Below are experts of layer 9 (counted from 0) of a mixture-of-experts language model. Rows are named router (the router's row for the expert), gate (a neuron's input weights, with its number), up (a neuron's input weights, with its number), down (a neuron's output weights, with its number) and show model dimensions 0-191. Each number is 500 + 40 x the weight over its row's rms, rounded and kept within 0 to 999. Numbers have three digits each.
After each expert's rows: "mostly gets" lists some tokens that are sent to it at least half of the time; "gets" lists some tokens that make up at least twice as much of what it gets as of all text. This comes from a sample of Wikipedia text that the model never trained on. Tokens count by the router's weight.

# expert 44
router:539418511481423449536571518473489493503497508482475529531511560489465557474476421477494393541502437509445480493535431506432583538508520534528569470550537418469500400477540513424445496509500530472546491522537467558553493545540510477540515491515581516509493402578453513620538536495434485527530468526446539526489522425527524569493491507480496539442522504504539504514510516519471493452461449529497497498451564528544499567525518495486456531492569435447466498466549515520505442460527500460482469479500494529524503442459523526480486453441420559470527504504513514527487480510485416477
gate1:468528506450445501463496561499456530533457510466475508480433567522531511593524510424447442498555472475499545507491464566442515516554581528478562521510516463543443520479543568484451495490587540508559449522498493531485510532505527508456487512512524553559459496509583516536443508556539528544536533517561501487487495432568525589534511528493495479505464457417464513545478499544522586473512521457424548506518586491513510493466502471460508529525429536580553476422528431409530492480526499522448419458537480486524526455472532505567531491476509496493454538480506554557571484519441493503
up1:528523508490434448470414564480477491467541433513530410506479523505504472467505467534463562509497481591481485493499507541483447524440545469506445545520529605505471477468510466503492503567563534523482438509535495526471466516478485505524501467513565483534478598452480506527551511479396504509534556497428536596387528536527492528443486533547553535533501418500490524509508510455494496507497550472469477448424539546488454492467472459523452542480543450486489549585468477513460492464489413504503482434494471429475546503525461451569473528524538506496472465522558471505431451433472519440
down1:549482542541462457494449501470451482411441536541447496545502455498509505468511446448521474448408493466525506452501507480464559438513452478433489560535527472496497518485467521486557482533469538546465477514533545426538446416519580494548553472386490458460480560494515502475466535564550444470481461509510483460435516573511550419512553473504448526517521558500482520514583515522483511531506483583497476452501450498476486539512513481481465546482540532505539513531521427474546500473531435409523490465487497495500559526436504562516536579504527434466595470542523579500498533453486500462
mostly gets: " rel", " rev", " er", "cept", " improv", " forc"
gets: "it", "c", "r", "g", "t", "d"

# expert 23
router:489496479508582500533493482516466495489485542499545476516533453544511460567507439447473478477461464446477540519456499474503433523520525507484543482544461566558529468562514543483476509591552574481568540488499499618496540568466546555510590502455492574446471541486495407489476409555451527541497500493470531492458494467516509470515504532557454455473491486471566499550516512566475509550421445491475506498494424491503518461514457519485460494432488503429454499518470492530451550544475579460519468526446541543439486569510510504526576485533532487502447495585513407486507463523437505458
gate2:557495485455495533512511486520496458509415490559471521460551499502511488513487486569515517457545541541501499502418541476530462493527510577437500420493532535498521445498489469466445481537534419491453537514512499540516508431492492483518473460472487542546505468453512491504524443487458490581464479408538509500610437435564436532498536525493470526567499488487475494537495538526480528444490480439494613453445506445588532550529479546487461552509433445591486526512479514452539462507462581511481444495460470460496552457524471571520514500589492516521480445501539429489580467531507433481
up2:447524522477525528501513484552539506493518495507456535512490461451498537454492505470604508522479441504520435478573498504420488444471467491483532461479512520539480531548478495469490478487544488448470512453461512442440430433517519545496470554544548539475562524536547543533468479491533470480492487494414461505521474497457531555422511498518485569404514532543598438508525456507438518479529522508442581606504444496595477459555503576551553523487531473520472445450489490522414558487545500548528517526577535465533546526505521560501488437464536544511572498584486500518522510517440466495
down2:491483506461585534537550555512480487505510445531468528484488440445505505459548514496440536548526410528489530525503416476392483487511447528524438485504502448559472536588511601494467498488527571470536536482545535539562455527447483578558486508523520476504528465500499480478453541386456565444451522444458467476501437512423524471498504497520526560503506535519516476455471484508536440489531505480439522494555520458487479583512511547475463440460474495441510466536475497437520536528499473554549505432531496461463506576502534535458502494446538535541489524493446520511444582537555546557
mostly gets: "adi", " Ali", "dale", "ampton", "cester", "ad"
gets: "ad", "in", "an", "e", "id", "ar"

# expert 34
router:528550447493488528527395513490520537453465513446468559492529473537543442475490527497595510542506450579491589511505481530497504557478456597513504463463490460548542539590490498476524563533538522496528505517511489465493495450578515539468533498539550430504532516463550501503433512460504463525536498477522450526534533501537524548459505536562478508623467460494578485494512593480487499510559478512486523485576528475603554511522586506521528472496485495455437454541530494446534507502488464553580458500487479492526488529468439470457420561451483454493459535458440472489570509522542523497
gate1:477523529433488484525461461495502483498419452542491485495460468575472502495449468419529586460508459517459489408464483486503545528511495485551453421477534483550443590549526517440556481482517498473431503509531469493517538459553542481532534400464508486475517507478546507544477494500408530544500536504449464499511516517460433573516526528524579486542471567458478496505554531528513521544425552506521501502549473444574551504501434493512517444507501468466492611487500497478588500419459516516502526452467519568509451496478561516464486486509465551486417550426499491525497525505542421554
up1:516472487497565483562479471426485553542498461478494504564476462488592494485529518507543403441504515536487540539433451488541483576500466481476523485534464509459444502488577525564482542506533487442548422424451483483525532466479551575500527525519497511496525551506484543462443474490515541472501420482539508485498524464508565471510484441514418502516531494451513510530478583511515438516480524560405484465503472471549495510543458486482522477560472530529488400478473498473436585475407530520507503598447497567451505512501498509502457508420485455541452514463520523407433483497466532451
down1:453513501514567532419524473470554473510477499445441579500505486480478466495512528443459513490523592538559470558462410503514576525550507453465526515502517465530476498434486442451385501503543516494512505498479502477503563481490455498503529499519532475499478483511506515497534468551514513634470480520522535493490460547487597483526480466444520497468524477514480493574529496508501488430497493494589495472468424557494509495460509497482521445498518433519518581479541537542556422566549490492473559451512421510503532574500483440463542435538454473468440459564492485557514487454475611511
mostly gets: " Website:", " Clade:", "During", "Species", "Government", " Years:"
gets: " |", "=", " New", " South", ":", "ar"

# expert 11
router:528587465524500535449523517550490431469467461442504576487455457485519484527511500490515492529533585564519489439478479431481438448454567467525561422503484474507476487452549453525460474513520457554470480471440480543544523502453505537442450527447486519393517495463470499577446486459520497519483484492496522508541483477593490517497457490508430482431525458448553474481489446445449403558548495490485448534561553544481519498500414550469562550532484525506503502503422494462446542446431498506516542536517479488485531535461517505532566413502484466537565468456539507453487543479494473561
gate4:546439508457461476547508475465534468469528453442517508550517453424493510475480462453497420481524479443379551474457452519450522491484521484531505545490466551501514471492572467505533487522446489489450624519480498489529519526540485573483496569530507524512448524502419559512461566439554509491512494481434436507416447521453466566558512505546563498469515486496552493517399501499545515504489511505497553522457473532496523545521493493492510512532456492526406469498507390455516473455518606552478477517534513521502538470555614458528459518512482515475491485529513520486545465505451582491
up4:512436578519457521508502477494460488512478503458431514525547541501499589480555477447489477536507456505473509486528518641499448552448519581484507526517525480513476479515460534500578493512490474549519480480459568448497500560459462506493513568558515487531451475537478496478521517468554519494487494524542529547556478496460485510542464504470544474555523562490508524443544426492477483523539488508560469539460511547522545522502516568510495544569535495538461470478611481472498534538508432504483624478543444503483555483535604579572455540498566467531562451520568507471580457520522527509
down4:496496511503435523469599550475545440503460543505475466470450550520525503482595455468477510545556443520470521465523525544427515481476585521518455495435506519478512474495576473534391460569468510451515426496488534478512597505500508466523473481502504482517448478514544426523480541482426510467465502525529508475495490484501514442490529562527472479489542611525473458519509479422488510499576509476484501510511405516528520391505442521488499540600491485518550443511593509554464498448481495485515467487574446552560492458519471520562466470506476456532477543472510542500494520424543528464
mostly gets: "°N", " —;", "–2;", " Ret;", "R;", " 1–1;"
gets: " |", ";", "°N", " —;", " 1;", " 2;"

# expert 45
router:561461430483497511547500507552444515500474478481561417556453516481505498516531471522566492552505505514457522471588503548567507474475580462516546510538535565539483491575506540529545542523532482491484378488478516542528463486486433489490550512460446524567620512601480488545463448465494507552488489481514432539448466521437529485567532578545534521546484494498497456489494467528475480489506499469486536517533482499505428485459538472544488552483546540524469564522501491483561505451484551510565490511471537458477461442514595495542519516507510535517466492488479521589527475524370463532
gate2:496502601466491509527501518495556472507501505456503591493525470508485536490493451433566498579486524542501465443522514498499545476471460507483473537476465506530510540491559551476516516509515553488491557556522535510495434479499503482522523474413447493558523452483473526431480485509479516520520515450502461469543490635494487497506515423495510572538548466498517493530546509603459587543443449432537448508518532460493543546437496536426473481513541462548566455518544466506532459571542529511559432542532500528564436613523491497550513506455523549517497434584422470500501493480525543500
up2:502514473463447516483460533575504550515555446504496552492493498538488532478512420458549485451471466509512523461535576505481511430506569567454471468565505504535451426630559507539518508594480530475531450510545506519505398451509495511479479469494491519459523540621490598491437446514524465504494497452560514558507459505493515455437551503538482459508544492487494499498499524550559424426506487505447517571505496536494475520488522535498440524490517482533569482495566465484498489410506522590437513513525500487499494511514522502525548472530546424559489507441534514544487563502504415494
down2:479534538527375484478455477578459533558514571477501501416464430483522516592516409512555501552515515560453523593462509469451504480545507532528510533471494436499544557443526485459527447498460499540423512497521520615520455543486554539516511519512532600527482508493459493531519512492453448483501481523518489516532516473439497466511499525530476475490505555504513544514503510477506544463425460538478481459453490504468572533538499502486516519580523598517474596518498541503492446477516439512554491529486472496515519505501474444495449590509518554431466570454454494440551494487522429497
mostly gets: " his", " this", " their", " its", " her", " the"
gets: " the", " a", " The", " his", " an", "The"

# expert 48
router:557516559500521434606447460533556447541493491470467511457530473566545595493574494513502554492548428473491521545511525464428457533567516560487478522454504484528490451514509497545506523410524521429492497557545475506481535473554511505478420497532467488478460438455493517486425539542463548473536520524566473533564533499468529601559519418530589515452430475538438504466519523442522521506508481520506520578519452526537435563487522481517493517515520543578495526519511578492524489483510492552537485471530439486530525528434465487469521512522423494487422507481500507436502467452510522534
gate2:489474510479510501524419503561459394508535494509508482485476486516477481554531544451538510520549590409526505487425406492456487511528408454495493506504494424559473478492533535559483515476432481453446498508510534462500534452425470469529509489499459501500460468492493452518439476538479502469499523518514502516496562530482495584541480474500468441455492512565399489464463570505462475490450469492498419518458444411499474483537517514498482587444582444438524470567548551509550507520536513538576513471490491483501527506581488473545569467489502528426515492439589474491478472446475480525
up2:556546535547554554491471510524463518501454441488561488439573458476521504497502444544508538499449469503456519496493501504508406464441483548490465588532550508536509537402478516526444528527472473472464546487567422497497496504551473525530556481497492467498455556477466428510546579467505429523602549483387480473508447533513469463467496562499508559547516420470470476501474518526500566508553510486452511568494502521447450570476540466514412469497481449454503513505505486499477470539453559509559481481497502536558524533499471528465536550487570516443434515509510515541560497507473607520
down2:474529499454528504456546577448501482513510505482518511509568507562565512487484564527527474489488464487522496483505452470426582399524512479546495488572468445522489622509481525480510497466517454505559539507456538498505526455546496461519540533556564472498459503489412504524496522484489492511450457562455540466550515557437452512538404510490456443481475603549524478501593552516461491388497461536474484474445517430483521527565496479552487405555456514521506507473490563461472514523544509523533530487506477525477484491509503466466494560521528465457527503530464468481569482483582572571
mostly gets: "|---|---|---|---|", "|---|---|---|---|---|", " \"P", " \"S", " Episode:", " \"R"
gets: " |", " /", " \"S", " Title", " life", " \"D"

# expert 7
router:436541504492485505536513523578524485487526450571525531472437533501481498509464510506498483489509467468481497472507442505491597499518468419488474544484495549523501432497578453548541499510524504481450454539456521511575447481481553472515497519485449552433479575481531445540539444565498470518469480415529508449536471537425522473501497496521502497532491442563466450466507525562517485533465428566457481451531471502407513388512512504531493520546572497482513522490448480560439430488445530395484477496567572457531418552510475544488493516551500457459477545504510543474559472491526581456
gate0:443440517536569449526467449506495517381543493477521516522518429477518488470554526587488504533507488491514518538449531486453523508529451545524456490445527521491489483466459441507482550510421522455449519542526496519572495489567473473530497444570505491568480497475481500420408565517527501499455505535486500483471476492506510445531460492416539491543464457440537518523507620551587499514537486489487459500495472578450524471485500497391510431498487561426492420528481465561428493529548493522503516504558505558441482548496542538532492497497476503506463414538481418479475502494514448507
up0:516502461578500437474508470481547517508512475505504511532500474500491579484589485479529469487554443483555472479471527407515529546481581540504516512463518437518551456523438511547517472498462519476465573520526575536549461460488499463529436449512482457563450468472487586531512586469542576472533528565513452542488558511520493478563421534542464545522446545428495511509529520540522543533547494465428422598484461525455486518536447500480513512420468479525428436518476502504434541518530501550538462474424486475514502529462453449516496482536510556500506530473517507447489479539460429565
down0:449513438464606476567506506559540510457541539525579520575585437462514437556577507550498494493495451502529575441459535441455488467513531477464495497472506539514496584507451438436530543464555487457476442522470505481602560562509478503513458463518502476562519507474526507410472566548488455511487565589505405512540494483496520490491503478462553461486544513468539530551498513511489551516521564498528503470482508571427565544507488498424481448499479534453518520485462471474528532488494508486529523496527516574488441463534525509452435497482483426522538446523481481459448527470472483528
mostly gets: " William", " Robert", " David", " J.", " John", " Michael"
gets: "o", "a", " John", " David", "us", "ie"

# expert 3
router:502507518570481502469496441405517442496504545523528521384461466436536502468528476536550506498587548531507476487450500508506446416467506559549523528412464503529520508480471549457509502469494523490398435502513489459433464508468517429449473508541504507498498448498532527467505496576490484441547599490448478562481518544512526498495492513505521471462487476484476545512413548463408486434460505462513554510555540497555500499505440482517507420528492439488442526507503487500587471511490450510544524524484469509470493456511495414405523495501399493550498442501526455544462536451467522443
gate2:488457553464442472522510508526528569489518441516563416511568437572522529502519495479503508573496456462468488512515520508490470436555533466428525523547480565541535459526460500521532479435507509468536525541485490428479520529473464466535524460507481548545471445430524493514488442521571506533489490534507494481513471440506532567509511469495536461569500454482549579498472515477520572472483495488507471577580471529480431517536550488453420474452494488496611505518468542456516517497588467514496531439534450499449452480529534547542446502425489466546414542576516466478566403493455471519
up2:479489533529494512508490447484519520484518498506545551570518536526499507524512582504524495543437481456417500460492521504565409546584522529559527457616537520466589566484443516522497526511494434561506565516516447517510528453515482560539541478550519509547479452502499521518508559452512506485499419470456443401476479497582530501513568477534479514510550540516437426534563411514524451491477529497460531485441520523573474455520516518573479492501512466469559478519548448515516456523487488473483483518447524472435485510569509532522594510564525468585488554475503492494546477461491467563
down2:471495478523500537532529558567360425514569519420487529529536583562492536500461531524480516472492448478504428525495468499488527548532503538526426511540458497558485518558562462491569500523499514405508487568512507533557567500557524501512444464502504550558519480464463531458457462496473473501496528513477505498530456492489521449490565523512494468588488438500518441504486526614524534456553524472476604498540583480577522496538448513430508488441486506484537540481448481474503494517494495424495451494509493482500532532500530545419523489474462408511472536552436484487525459467547473496
mostly gets: " Sc", " C", " P", " B", " Sh", " S"
gets: " C", " S", " K", " P", " G", " B"

# expert 28
router:499487504511528505535444543508593582458472562508514588526392486433507464544518489565521529528502460463529536482501576457501410515480520574526512447540436534588480562539485441512505498452499446551455527507459524537517460535422474456519534499486537524522490576497553549431491518524448505525450483475504464491527497475492471531551538537507494524523505495501562472505443535505537495513494523487552608492437487455524551501444463517505460475521398515495585486467562474427480531475536480520509526513437457506495455498550506541509575526536467598522537526477496501466549436509445523470
gate4:493462508471522422483530570524502514487490485479454440470458539547443503478466470602495557508476586485456497462499504477459544442483511464457480463543505526546471497438514528515533503492457537519456535546474522512470522539463597525507474452477494515440490464440485465505452544460432542501530484437490486504485496510491491532488485558479561448496464491529510542514547498465526483465477530463446447443543457452582538438533504531520594478524491446573467579471508497523480416567491425468463444437629526472502535485561581479443503464490516554500443502463508463499493480421420486528
up4:554531491505504484501487512509504490519560560441486539444496497516578439498507440529536540475467461429546474468500449541528500463498468451494447466493478530458421476468537486528532489459509487493489462498499470491543462452490485421496439521522423403529480481617492481532514507518552436574515452540533478472446531544448516460481507521542469507553525452570581454485485483496445430535562469544559347548465567486457534535461512446484441515412453497511469506494423518500528454444457541460518557509443495439496476482488526534487527468471528532511499507499506461539436539466470481500
down4:469490536477496431493435565536499522518559539564504510487457469492519506470511499472494459486523493498568469490515459532482506544463470523424533500537498507490454521524481561469567439580566486495437507480524554522449544446517457528483463502546523517444531542514503520590597454541547523459508495479548490569465460519436501457519564458493520451495466504461496455412500435541459520566533490481509491476465592470433466506511568522548489512549478507511499472420542462488417551585521411426551468509474439530501467530524435526505438476514528474449542526526524517488481561515533400465
mostly gets: " kg", " Pan", " BRA", " JPN", " IND", "AN"
gets: "an", "k", "ak", "in", "'", "i"

# expert 54
router:521502503505504534514566496558474548418489502533499425541521502536498429503491486557512469578452504476416534509478552484493568573549472454526517575514453532508499513519489555473506566503526495481466535479511467478511528540480473432520482563531438521570447493479600522586510516408497488493577545415446443603548463416497509425497502520547515530550529493475573419512474552555508509561509404489499519447508540499419493510470451488510469473434476529465473483478459475509459478488445516465501455506518577475457498539497479486528535541465480515484473453476462530515468489520562454510
gate1:502482439532537504414536428521466516502505537498509518485553495475406466528450453509510472464522435429452504522434457498557558547465523473462525513523486516487486490457472505525494553475485514500463532516489565447467511558472486459559531526475500467464544482440449571515515507554442586505527476507405467533506490476482506536482557472509481454484490486447548488454473527402465441485539524525567523482476496571603473578546450510502512507463437519512427492519460494499463511482521517545475572530525465472502572497475523492393507429523431517481545507555555491442517388484526573507
up1:449510488529529523477460507483498466507491453478480461521422522480465459500523551505505554618528481573479445475508557442523421530472482467516499553512437525542409455483541514464521448502475582517511542434526529484506543477531446540494436479471482542526491514482565456546502405630564462555528456522526507516441505488502521455488575544512588533490517467568477534462526552534522534508508535499456493513493486534395434546511555540494533498464492486516522494479550542559420550439441429500528512504468520486524501519512492542510459568479546524536460457458552490452477513500501459439
down1:516547518497462514583497465466472547454503478536532476550495545551481463534498493514464472529487531499438523491482552506490500432541447419470492489490435509493482471490451512512465465540503399483527499480524497503481509515542469521593452467463430514470487475462512503511490529507569432456491511462540525502531562453576538445487481364462552506456390503511392419477496447519428585437509441506510505480543536451444526472458556448486554458469516556485543509528472433566479508477540509493514485459471524544510483500548459481551455527530504514486463491426498442543542570557473491511
mostly gets: " American", " public", " national", " British", " local", " English"
gets: "ian", "ic", "ical", " American", "'s", "ist"

# expert 27
router:521442498498470550474556503483459475470470505555468502495541531454500479482513488503520522489483515535560481502550541551499479431484462569486494494464431454546476507464452551462547452554440466545540467482464584520520447563496473442423437541491500465503426391536511583437488472474540544462518490492511474431473532516512597499497567452511448501486488508464490525463471495485531541568468478552517431483525519564576477442523446535490487534470483500512496537488476451525531440496467487538475534540452485451521499467501441531555363472512489527454423552509585455548482509460443550496
gate0:500501494519452500465487516492429494453424458485501526497531564493487457432542454414475513505465475491488568429536505519516533507469471544447476477452499553511476499540478506483468486465440417575499476572474429497549489467466511429537541516446432503549493528479576545498534448517515521463467419556473485515504522533500505527454506467545553566452487449397432483491461461511505507496494524517527511498492505545485531458567531487512591483568471442571500576513527492477546530443475500559377499527599484467529497481431531561483470569503518508507485522519487453451442452457517483552
up0:547510485577536503509501464486531501489483522487531475487565458496527526468434441460486528506480481492388465540574493500529513453541440527532569477526454523487506459381513515514507536457455506506498543494424479524510452506446428463501532426452561511488506519514427490544496531527471542514508523562540508422528400460501533439516491548425520489518548572474481514523511525454586636495508428490572485564524496491527526568490497481480513474511555503466491471513523524445545484529480461535450509533473565509475546482510519446509502561514453464501483495485544454429468482502386450489
down0:464578488464478463482466451508549430432511573459428490487487435453539488447551560449423537461446448454458508505514508424453542501496448470506499452483476483516506525515498460527523545478486501506512551573532502463448495469462517421528548458474467487526489507535555530639533452443452513564499474536416498496492430536430489481512505533502551434414580473487456473515517552486452502495469449505454478544501539472477492519594548455550509523559527490509577521539540471581474467502457467564490488499498555505486551522545459431504504554508468538464521494501525466518528509508442499507
mostly gets: "/", "–", " dis", "i-", "-s", "-f"
gets: "/", "-", "–", " s", " un", " w"

# expert 24
router:501499541465499479522466536509514553521474527509515507485529490579480438571484468515472482482442546448503472464467523465476523544501532519432470559494463533469451517476485437556485518422435528441546549583558402439504474548479550533494437525477446534461517544484472405474457572492467516458486428495422453519517466506490586512509508496458454571499462479507483550514557482565439512461549539541527492546530516455461483551541554461550486495469431498492475502495548479584469498514472459478471526513446451546542492465447445544536560561473526461529545529510543606466534486547487541520
gate2:532443490486526521451450487507523525517462586588470488516475539484513504414453496460535554552511467443561499547532478496529536437491512505550550517403518581507537499481496483551435569554511506530484489547592515476553448500581512533511477480499501563478509536600496494497509573495423517532478483458529604502493456435552460565473454577513481477529453457525519462420526494507480521484496490518425501477537514586495510467474484490475498560497459495503491540455452514544495455520560536504427525501476489570509549427516440486472484536540561536565519489496464478540534442526526455453
up2:466460489463521501515505445510543414476495510492473520521507518530515560537524481515498502525603529545535508479520506546522538525452486527597508570455457530533504513478503462477498560497530391549519543535529545461523474518512521545470463422525521544496561470625504464434546503487500473474490527508464522429382492510569497506530470461508509504478429500507587532439510493525509517439529486483466532473481496532499580477497504445509514536512517493515533461500508475444534568484380535510514490484444411481439460443559554457519529517537511549479445472473544489527496510457632511473
down2:382472475483497438530486552520604438485504512442525535519552506488468549499469512541484561499547518519505502457522535561477482472458395452539428466528519537521516464471481513470530542556487450445605533470513465493556367484468514505451590489546440513526541480504536456496555519503466463483464461447487465407507481530501597526491580555539609495541510500460550479513465545548480470535476492510517525520494486472442501533497537482534511538470425534424473559519466495414449511555436479506550486497486521484471522537488520500504457559456491516518472504495486501522490498502524492470
mostly gets: "ling", "ved", "gy", " Affairs", "ured", "iving"
gets: "ing", "ed", "y", "s", "ation", "ers"

# expert 58
router:486526461514493517487528566428507439503502519570513500455455530431548504522503508519546520554560529529482507453499465558545435491494459528493463409432443567503494586453483511409465499519536507523454431491477473523497485467515565436494526518553451502461454512459578546430507579451469484408538461482432502494491456585546484514474470505415511555464474482448498507422521508482528498511521555574442603499439432548483467471490485516504581494499461487512484513484501491429559553477503506516469484521526465477511484477478452500530522514504495455535581581465515424519496470540506517530
gate1:507486513400515540532502486503519533480497535489470479399518496428450552475585548520501586533502442477475433573530475496508510489539479508557498516583438560516441418479494512472477490552507492401481484545494537505459497470484523556489519452426487431492446513489510480512459541525503457471481558498473427501545470507524549546440571469519561532474495515485559525545474430515546483486491518543431457520568538470486495506454477516477456574475556546434497460533487492442484582543498458492503475515494493546506505490403485439555421536472509480572538437501491405486501517471518531497
up1:534459455502507488470414460478537500468521471461551492430471425436447514554482524475494546528492500458525475488482513512458513531518451428459502601576554519544501486514534442497489460530533449524496445530452466476467521546483479489497482580499544495557522518495496458467564550478498443500541396448540496461511509423555493455562454460509500479555478562436443535499521512463442491527490489546477467488526509520591447480466542503450542531445490494479451419443526450441428432573524560531467540494516550458463515541526484462464554517534504561415528552515502457460481477453485473456
down1:478452512472573539491459541488596519412477501477503529512504435522541518439486540568518467473496407487500497504582553583467531557484453583514610533492484527464405439517532489453562531549440504469473557487551479502503527453561508550505516497512501570567467482497470464605499469557530510509523523473556461478500459455459513510458471486485513517479487499449495492503536478549567517522570496469510466538531555517510498520508474506534490506432539504477464532547505443458455538520504463478433429484521535519515489501473465457547410514478468519502519487457450507602488535488597452533
mostly gets: "CA", "SA", "AR", "RA", "AS", "TA"
gets: "S", "T", "C", "P", "L", "D"

# expert 36
router:564459502508514504471505408511423535515496550555453477519502448436495538548547477493534456453499555564459398497436479449531498424488573460477492539451506501510564472562491527538530460455472503508505467495506499468446440546487518533531426547556471453548513448517488518516572426449486518437522528538564470464480490474468490464526528480505520435425516535465485528559438458482536547544554547460545560525515470511553516504531531453545518462527518480507482508457410511501538545473540548511524568500448536490412557475520580454452435488460448547536509445491507477484447528521448521536
gate1:530441524515430521521464462521459549558498572557476433486536439488590504534496566526491493424508476541510493525504432572543561541514506482441533465430473452461527535531541496515467498511542469528516532474467552499500486468431551508479532490537450513486514427556508510538556460463454455508456491491535510494538447512532481492467532487499500529509462500450476396507424515538470527486453428605490510518474469491513465482487543533499541506502488494518539512534475549513499483552524616458514570491440629562478524531553564461483482491509481524504545502541402536433521524476436471443
up1:566500490505582552576452462453536555442486492463558555522544503485499448499480517507517477478474466507458501507545478407542544576487539478503479522505478510449475534513617469491521563516526556456511420506533473476478509520466443511483493567580451536539508516513487509509428526423476491503518545465511513530539497476546580441615526538486445546471506496505449506484467536479476499491503516569473508514561540512431487505490477514544496561544516497423475480539494422493435509493487506509522516522501446475566485580524553490518484410424570484492463487528489392505482462556435536541
down1:480519484527562512438491489462460452545510460577470499602651553457458529451458626516471530578486475523440520472488500527531467525467481548507478565451477503549554470510574548531534478531484499543522510451523476512561461621478498548529485461546451499432555486466521433553556505509494538500512448489485448469532478514484454461489541499484544496467541495490515549427527535531497530455479513523482479499471509496512513495561519488405487533504460571496483500465513467453428495438438436526559453477487434482478511455515450436500495442508485444515497503532557515467530538486523486490
mostly gets: " brain", " fish", " pot", " thick", " breast", " mole"
gets: " a", " in", " with", " trans", " p", " on"

# expert 53
router:470493447453553526443505466541478480442527521503540452572446436517465505558400507490485475510458499505499502587522491548529524558470407440463459535517514517522518530453517460454430434493515495563525527459600462575535541467574525455540481532515457503548451544496488542530531533429504548545521511494470470528454420488525494467473527479535522509475469541511540492511485499548546512470469425545504484455492512560423499500492539490486558479454452540443497548444520506447490538508467499541540522483542517530550457537438462512563433505453464429527471511471591496591485501488492420558
gate2:470520413491460506485554481518498484498555526463516548513524525451475595526500476515434454579455491537550483506500505482576491534471442513537508525492491514490467552542427523545473480537475498535565449479491510554486551484560447522495514482477505488510571482468477419547494521437542527461534476493526535551502559465466501487503516436490541590532485499480547407462552557525454435486552526442508543458432463523500478406472474545483520490465535524495502490534541435444472513405478452488471444454466468499595455566501426556431465492422515451515439508448478526511495487538494451565
up2:470495460486474533541524523444528485487500510484503500495487477534490577571528508436461459435477444487456464475492527445466552417529552398486469457432447500494508510531465488502559492526480478510490502473468448459508508580461494474589579474593463475527509469466465488496496475446488511451524565428461379494535503461515551505491464481487515473419515568556494536538464511518443511420505399498518572499516516484505503502532460485517549555491503505504493484516464512561503505585469573454539506443541474502457532542548555557464529478469464421475536424555466463458548557467475526511
down2:448504434510533494471518557489519458488548526487493440550469521467523495462466525483467479543454499422542555544513482457546504525528527510464493467566523503495499545468489468501501479522423416537560522526551560502544504389531470494419436443425448405444502520498506461458494555481491503470474473579583513522513485545497484505528483463532532509502539480418515513458477493511476442466538536469436499491477519533534403529498492587457484508484439472452445450444488520456511506454470502525460464513459540502596475512456521529486489439518552515465385527543526525510522488543578413542
mostly gets: " American", " Catholic", " Canadian", " Harvard", " Association", " Australian"
gets: "'s", " its", " United", " World", "th", " University"

# expert 26
router:537465446542434459527496495476487458523489521462459495409458465488518543558524473463439457468578507515527492474464536526483520511529568498491517469500498554438477450486511469431511539536573540479522586501498485442543464556435522541504581493456523559479458573467470424487460474515543503557458454520520460439532476457459536434476516486472482539540500492570481478543465421494498423420508512513548534507453494433451522452502523527491471514486479509469558473451486551528423459480454478406539430507468525469508479530524533506457511442506503519477503517432411571467489443542541590485
gate2:482520558478479484541513488488499489476549534514544459524579519483537572448459425548474450498573563521533548514475515542493591528510529493423474458464508464462560478443540437465456457474548469428485497530558525503523518523552568448552460460429531512489441440462526464526504531446535560504496468451532507510580503428499507567577418493505498442485528541487496492504474529482514490530448544471485467568520509499549481469401439474526422539557487486483557482469505496492456473448548464459477515471569488557544462522431475488532529555507459520460406463515442503518517474457551517483
up2:532506491485538514513510484506490457490550491514484556506482487520504557499548502596518509501532499501484465500519512501485488596488501481470509513440464560468580496488477507479528473518499427493513503566513500494488512477531481458515548521466522474524601498485573447455581481502469520574515449538515474531527444442537475453517490505497447529527512552542531473510513420542554417519603501477495484501485546467517537470510417571546472516549568563477532573470574571424456582463471418607479487428527537522542472490464465483468505459473505512508492498592577487570451509530588492490
down2:509428476441505526542507451533527472466448567531462547569484502458492533455533491440543475542470415463463535486430480520513463440518436580498504458553548554516534503508515573499513572477537532523551558477536541516521479433529483564493475575447499456532496532441532485514525511461477494454434570537509486530447389498467475458470501553534504532461537498503494513535551494551529441523522498510495515488453413507476542523522488508525409544493572499529494481496528463441455513535510491501467439521534466561413456527491460569430491474468529460430463578470557511497518528579543528520
mostly gets: "ić", "ović", "ardo", "ón", "ti", "ko"
gets: "i", "a", "e", "u", "ia", "os"